From a checkpoint of a small mixture-of-experts model trained on Wikipedia.
Size: 10 layers, width 256, vocabulary 12629, 32.2M parameters.
Experts: 128 experts in each of 5 layers, 4 picks a token.
Training: 279M tokens, 4262 steps.
Below are experts of layer 4 (counted from 0) of a mixture-of-experts language model. Rows are named up (a neuron's input weights, with its number) and show model dimensions 0-255. Each number is 128 + 32 x the weight over its row's rms, rounded and kept within 0 to 255. Numbers have three digits each.
Before each expert's rows: a language model's description of what the expert responds to. This comes from a sample of Wikipedia text that the model never trained on.

# expert 22
Description: Word-initial Latinate stems
up0:160145073139129087147057133179000134106136128114123149134162148127115155082108131120172136094127147126146112115107106147097162158129143100142168117175095099104121112099095158099116142123101137124089127101133131107133175165123130144144095193129095078143111078080119137221108093088130177178124154114127130152138123116153186105188184137130255121075142147150166094089104094131119087100154136106128193155169086098155081147081148132159128084119095138091102184192144119145129140136103174141168118167083145145140125057142137225103130121113139129132128157152108136133164122122108103100108131071104114150134147117122137120126159183139156102162128158085128103064167135144129136103126116137111138148131077022107174138107081143154117101139115082081085104106117117101110130148170149
up1:179129167101139113137049124122127120105137150137130157096136156177083154110084172129002137141105117139124171147118131092160129121121177133126120178142149139098124100097194138173071095045190113114093202176121103134133101146135183112175114135085095096077090108157145159110214142040136164102150120111104145094137112144125040115136130102174086134173104111140113125113167080152115159080143158127129177144114127135151148089088119112019112136090117083161097167142145201153145079121116138133086099127147134065129161142121118105128128153183084101113154087098111136119134127157107125174133115089156165089155152150092093155098126108182088142158128132125106125166157162123101127054178097153139184100127085157118129120134140214123125089135121128115155152108131088147148144130152111
up2:121098154125150108190088152147106117122144113152168138137132122120194153133089128099087151097091095120152109119193102192109115165119149170106160161112154143092182153097108128100102132123079074138146151062120093109131126174173080194150101114093149114101136140111086114106154087094158107160111127155104093098085096164042172107121188162145125108132105133130101000153076079093102157174159130153147071159166075141086137176108166137121127069120121102031081121146088140070149106195115124146086189126113117111126135124235117169107099185076156101072170117146100143092099130121087158111150149132135154122201097122114117130129139160160148193169140141130143136151134157127116127126108098177141132113114138126123119119132103141140121061164117112140124182108135117117155138145174131

# expert 42
Description: Consonant-cluster word pieces
up0:093127080100130076118066161085117171152157163135124106149112149110117130094124100098117119123093102120115119080147077195134165102107099139218128192146140090102157112083182125175157147194072136136143154110141144201164129179157124105150121162159116121131123092090135153127240119111177176098164082121129126088162158169131113085098151068154117108134158190108132131178138108179101119148161135081118140101058124115127115126129113171145155131126194112129098081083070098138112105132066112155142126163169165146102096094112083123112096161184127141152144149083110143026152109104126091094168118129119153144139117070187168144111173131159149144133182130065160120182099089113122142154151109143168083162111094143106109053140095120104115119114107122153140123105164168161145111084190137
up1:127100169111136121150143125126174191111105154156161101119129170097099067109087117100159115148100087103071151133099154093159123124133145164155168090143139141129100134140075133143131108135127207104128136178154099156115095134130131091106133128149169126115000106151119141130106067116110078126149143104133155077095148155098162129156115101126129120061122157113157102147126167115118113115152119129119095150137091187169177107149127119096187123097148085143154143153145147140104116125105131115102175109151100142073145097192156124116099080147088095127119163130131148129145093153104159093086106106255140127186104076176121164040071120182118135107147151098109100139114113091078158120000134119149122122121105130184148095126125164129099129177117084164161132101163176156160155162161132
up2:153081098124140189131072096096138139134123151096119132108179169170068085109138146093145134124132082109111148144047152124112177101115141085198190166111066050118153145174130081147169197120104154116076116130103122143134157185133167089147169093111097128181129142129152151143126111149160123104143125136178085111157149140158173159126121113093102131066135153124153084155089134114127148096151108084134184109139107222147083103151109119125077142137201101118093149172152110160128160128112086142096139157114222110095093181086143143121100166161123139118144134158081103083109126185132128156141126099080165088090122159180127108121089129162136151101154173082105159121158153093147109107156141095152133228126155142104130115105099169162135095178070101163062207142152150148123148126127111

# expert 34
Description: Subject pronouns in biographies
up0:136118119135144113091124195134102152130249140127106094129134123184153185142098076147107080082160148179165152135150170114119140133119165138132145154108206121123106119123115195120129151175123146054168124151121159103138128112123178169116148126132088160162112105166113189119120109136103131135133195165162132086113144127101129121159108091123086133145117135146109108125026130151233076090164112104125107107153138113151179176137162150149102160200168200176119135120130065142152119138091077130132134130106148128131195087099107168073088119128140149136130124160122107119114151137136142144154048164072155066191122119104155143093095105136172159151162132102165151077135159163150139083196135101139094102066103105132145116126067143136127132142159149108199137117113067129167117177134100
up1:135103165109147110108116065153080128146134141157114130125161186163156142146120115115102087137101161119141139116159134173186127144147154125093129116132128124119120126117148107141142127096189119146043175146139198099159105193065106081138143220152084087156130086079143158156151145157056080180096148180106152104129142139079113099119051173145113083156085102168099154123093090113109137072150136140150142180127097091123071092080150087089052115152155117150106119138075102097091123188154165217134126125138141126143125122170114126171112121131158133115128154133105092123112129119161184178118142149102135183118078101156151131120139206149155147135136147107162119116166090166161082132140099080103085095147116070176063155104093141156101148179101145135094126158094124107197079172176091
up2:116123162127177139119118164112102122120098132132067171110081141162113115126112107174163131142127157175080181112069155081128147141107136158153140089129125110106110119183052183172171092112163092084130105130105024155113141075115120161114116084116144141124092119120156145092145146170088125083137150107160174139110117200084090095115106134170177109188155134154103164098090104099129133107122113106135148100143087153200130156138087136139130033170122131189174183158138118143125138149097155095102135130124137127072151123139239181125181141136155140144104118138132183164110088112113185176154128117122196181118127099165091180129165163130130139181185157127139062118124171149093111149155069088081094133160128133124135122129092116153112146127127085142186124070129091140185171108077129

# expert 32
Description: Mid-word verb stems
up0:113093035158137157138139132147139141119126184166122123128033088083156108107118124119101106191202090110092183116133146134118132033117123100133136135095063123140152153131134120143154069148211150163112142177115098137130017090100172120121120111112124076172078136125125150142133114139147169125113137156112179136075118176161150110088124143084166182104104115111133145129102085199146141147146139160123110121129121123081126167111161114112152127144157119151105154125056146131132187142119125112125111163120120115150118127012255104157136125088134177122168146155045099131134151078101144197153126145120133130158153071106111105123147126137135079141113090142163102146133149110092141164102109098134117147084090142078152127141112192090158124143111121080154138120107183157110114167138138
up1:143166125189148111102140120117138151121118127166130117128163089118116144202140106098079170124092143084163161132132157133112157102130131175105148131118125136159161148140136082089091126196149070132137177094133142113108093191091084214130167113148146085069086164094115095124140050174138090100133145099071139148120115156100184115119157167130142087102166090101129099097133074106090166124184094124126094126087111149130173183116145135052113083140136149098151170142130097088158124225146123137114126090136060090124127138164057141156141091112164108131100182088135176124118132127077159166095184107150183129138101127123105146145105160068206115173088092139138082101116122169156030144150156127134144134118145081045111134129159116129133099098155128077125139105132125140171149181074159
up2:147152142143094135160096080149159137114117139167144097100106053161143153135173117094163143078133085109150120079074197184096147128124162122154173126119127130185119152110126117110081101081198089143151134123126065084123088135124132101151116109132106135124082197122099152080175169158127125151142197115126113105078132157079145156161132130138112100139109140074094255149109123091089180119154147123109105108192089148086130161137034131171120108110153143151179132137131093166096129140118096161139118168120098105071109120115119169162118081093119124131112127124138089147085162195099188126128097128164138140139171102106135154137144189131162140140198089049170073146157173125162155159136073159121142137068137112148099198090101168099072124155137132109111083108175087130152126137149113

# expert 46
Description: Capital initial of names
up0:190117134122181121088105253106143120125148138146100114094091159186128127077111129133109125021120121129103177097066093122088091100101170099144120125126078118103119119122138065162135113136129144133113148140101152131108219121110100166150173136128107175149095132123176104154160099135174145065099146137139181096156169144127116126132140124127129182085115124173113140094151175134117117175147119149129149126108111185096091133046070129096149133100131044124135168116135155165148151166076143133136092096138141118116145133163106145122146088126114144149136122144142136107135077169118129152140126086084126131157083078148140226131097203135114098129060131127144096111235136095133076103118108121144191166073092112150112133168121148190140142057178107102057099142141108137130134135142108
up1:124207058167073172064131146149123167153091126163097089105096167174126079106132101095169107123170108156129133139121148114094129134099166124085137147145129140155157187158124141139115154150186122148151144090142136072101084171126096145163165110096209158081090083040105141168130143187111135146143157178175138172153160121130178127072126104142157187099106118104095091172119090143153150119148052138144119089142147128139054129169086124117071119159107159151158140093119127125078143132109092139146151119154100098163115130112147140152206162100163096174119085183148116113060153101141187132129080098206101117109106129167134111101106121143067140101142083111136127117086108072104184152103098152102146127159133122206182196088086133143107116145098171139110127112134159141118083130119167
up2:068084127128094170106147139126152156121111100167160082142122160059169127136122149101086114133112161143165103128099135122096163100118096105129149149140206101093157147140104111171131119142159143159083142143117103149165097135104133125117091137014119131173234098070150136126115191174083127203122087089153163150171146145139070119132100112122120126123120127150157135129138153149111148143129076128122124210140094094120084180070206049101097139101179127190128149111044105093123156122182137121180119139137071142123127143122097156155156127134160065119165102109145116097171095156116110126038134082120129086122102147143158074084079121079139134103125129132166142123101091079146132086123128157188111173114148130204143119096125129067141097148154101153116165128121157134127154178131170

# expert 44
Description: Consonant after prefix
up0:157141145116083184123112136144127000126164051168129126151108124104077149158078117094110089107091142165131103146143131093110183167108156126130130156158106153105078139118130119138117156173111099078152140099106128136050169110107170120107146131156187174130099155110174111141146103122110117099119157143125163124166145183123084084134158121145171099135117047112154085104163117091113132152174115156112143150129122150179143191135136144116157094127106085194114110202169140134110159093137155144186147153128138145121146107130132205103162123074104122139179136090072172142103088130096159075143085041126138154093120128167149220074128125116172088131073196107150126164156106146121129143143092124140144167147144099099144131097135085158050117177099162111140137154153112138229134112131137
up1:059091129178136150148132105110107130128098109135146137157148115115123090148110117088120130112127183117051136139061123054121173079077131107131105095188121127122172109137067147178117144172142148130147160126110044130108143105144129101131234145165198128144110131173112114155089154127127046118148134123163070091090119104149103136089116124161118149132107088090176140122147100142130126075133134122172129121155076151119146166119072124130160135110127116131127162133097153113171102156063093168090144133157125140121063183119141168087081158076175136094161179203117197157071138142139184112136089122125216140063161087136107205118144107129104094126121125099136103145148145095148157162126120138107054146056039125147126102140111139148127141137146184110138103123154160135175154166139124
up2:173085125170118075103152155182068156146086014149151172160204140113159114112108089086164150146111106133116148134140108155129152153105112120178168090190114159105152144128117128115132090126147123137172139098149118160167144136140104150104166152157149113087033095126096121130129135032172129108171159138115120151099107107138093112165105116118105156079138099156131127112108059116175077144100093093141172129150135133115120127111104094218043127099098141159125158174112100078108141079142123120089096138145159129154110113158126152135173109079157200122137190130180115167125109006150092080127131119167190143170095120150128125105126135151032162150160141132136124116097133096113108128100232144131095135125116138126158115086178156150128103142116109100098119125138135141099128149108146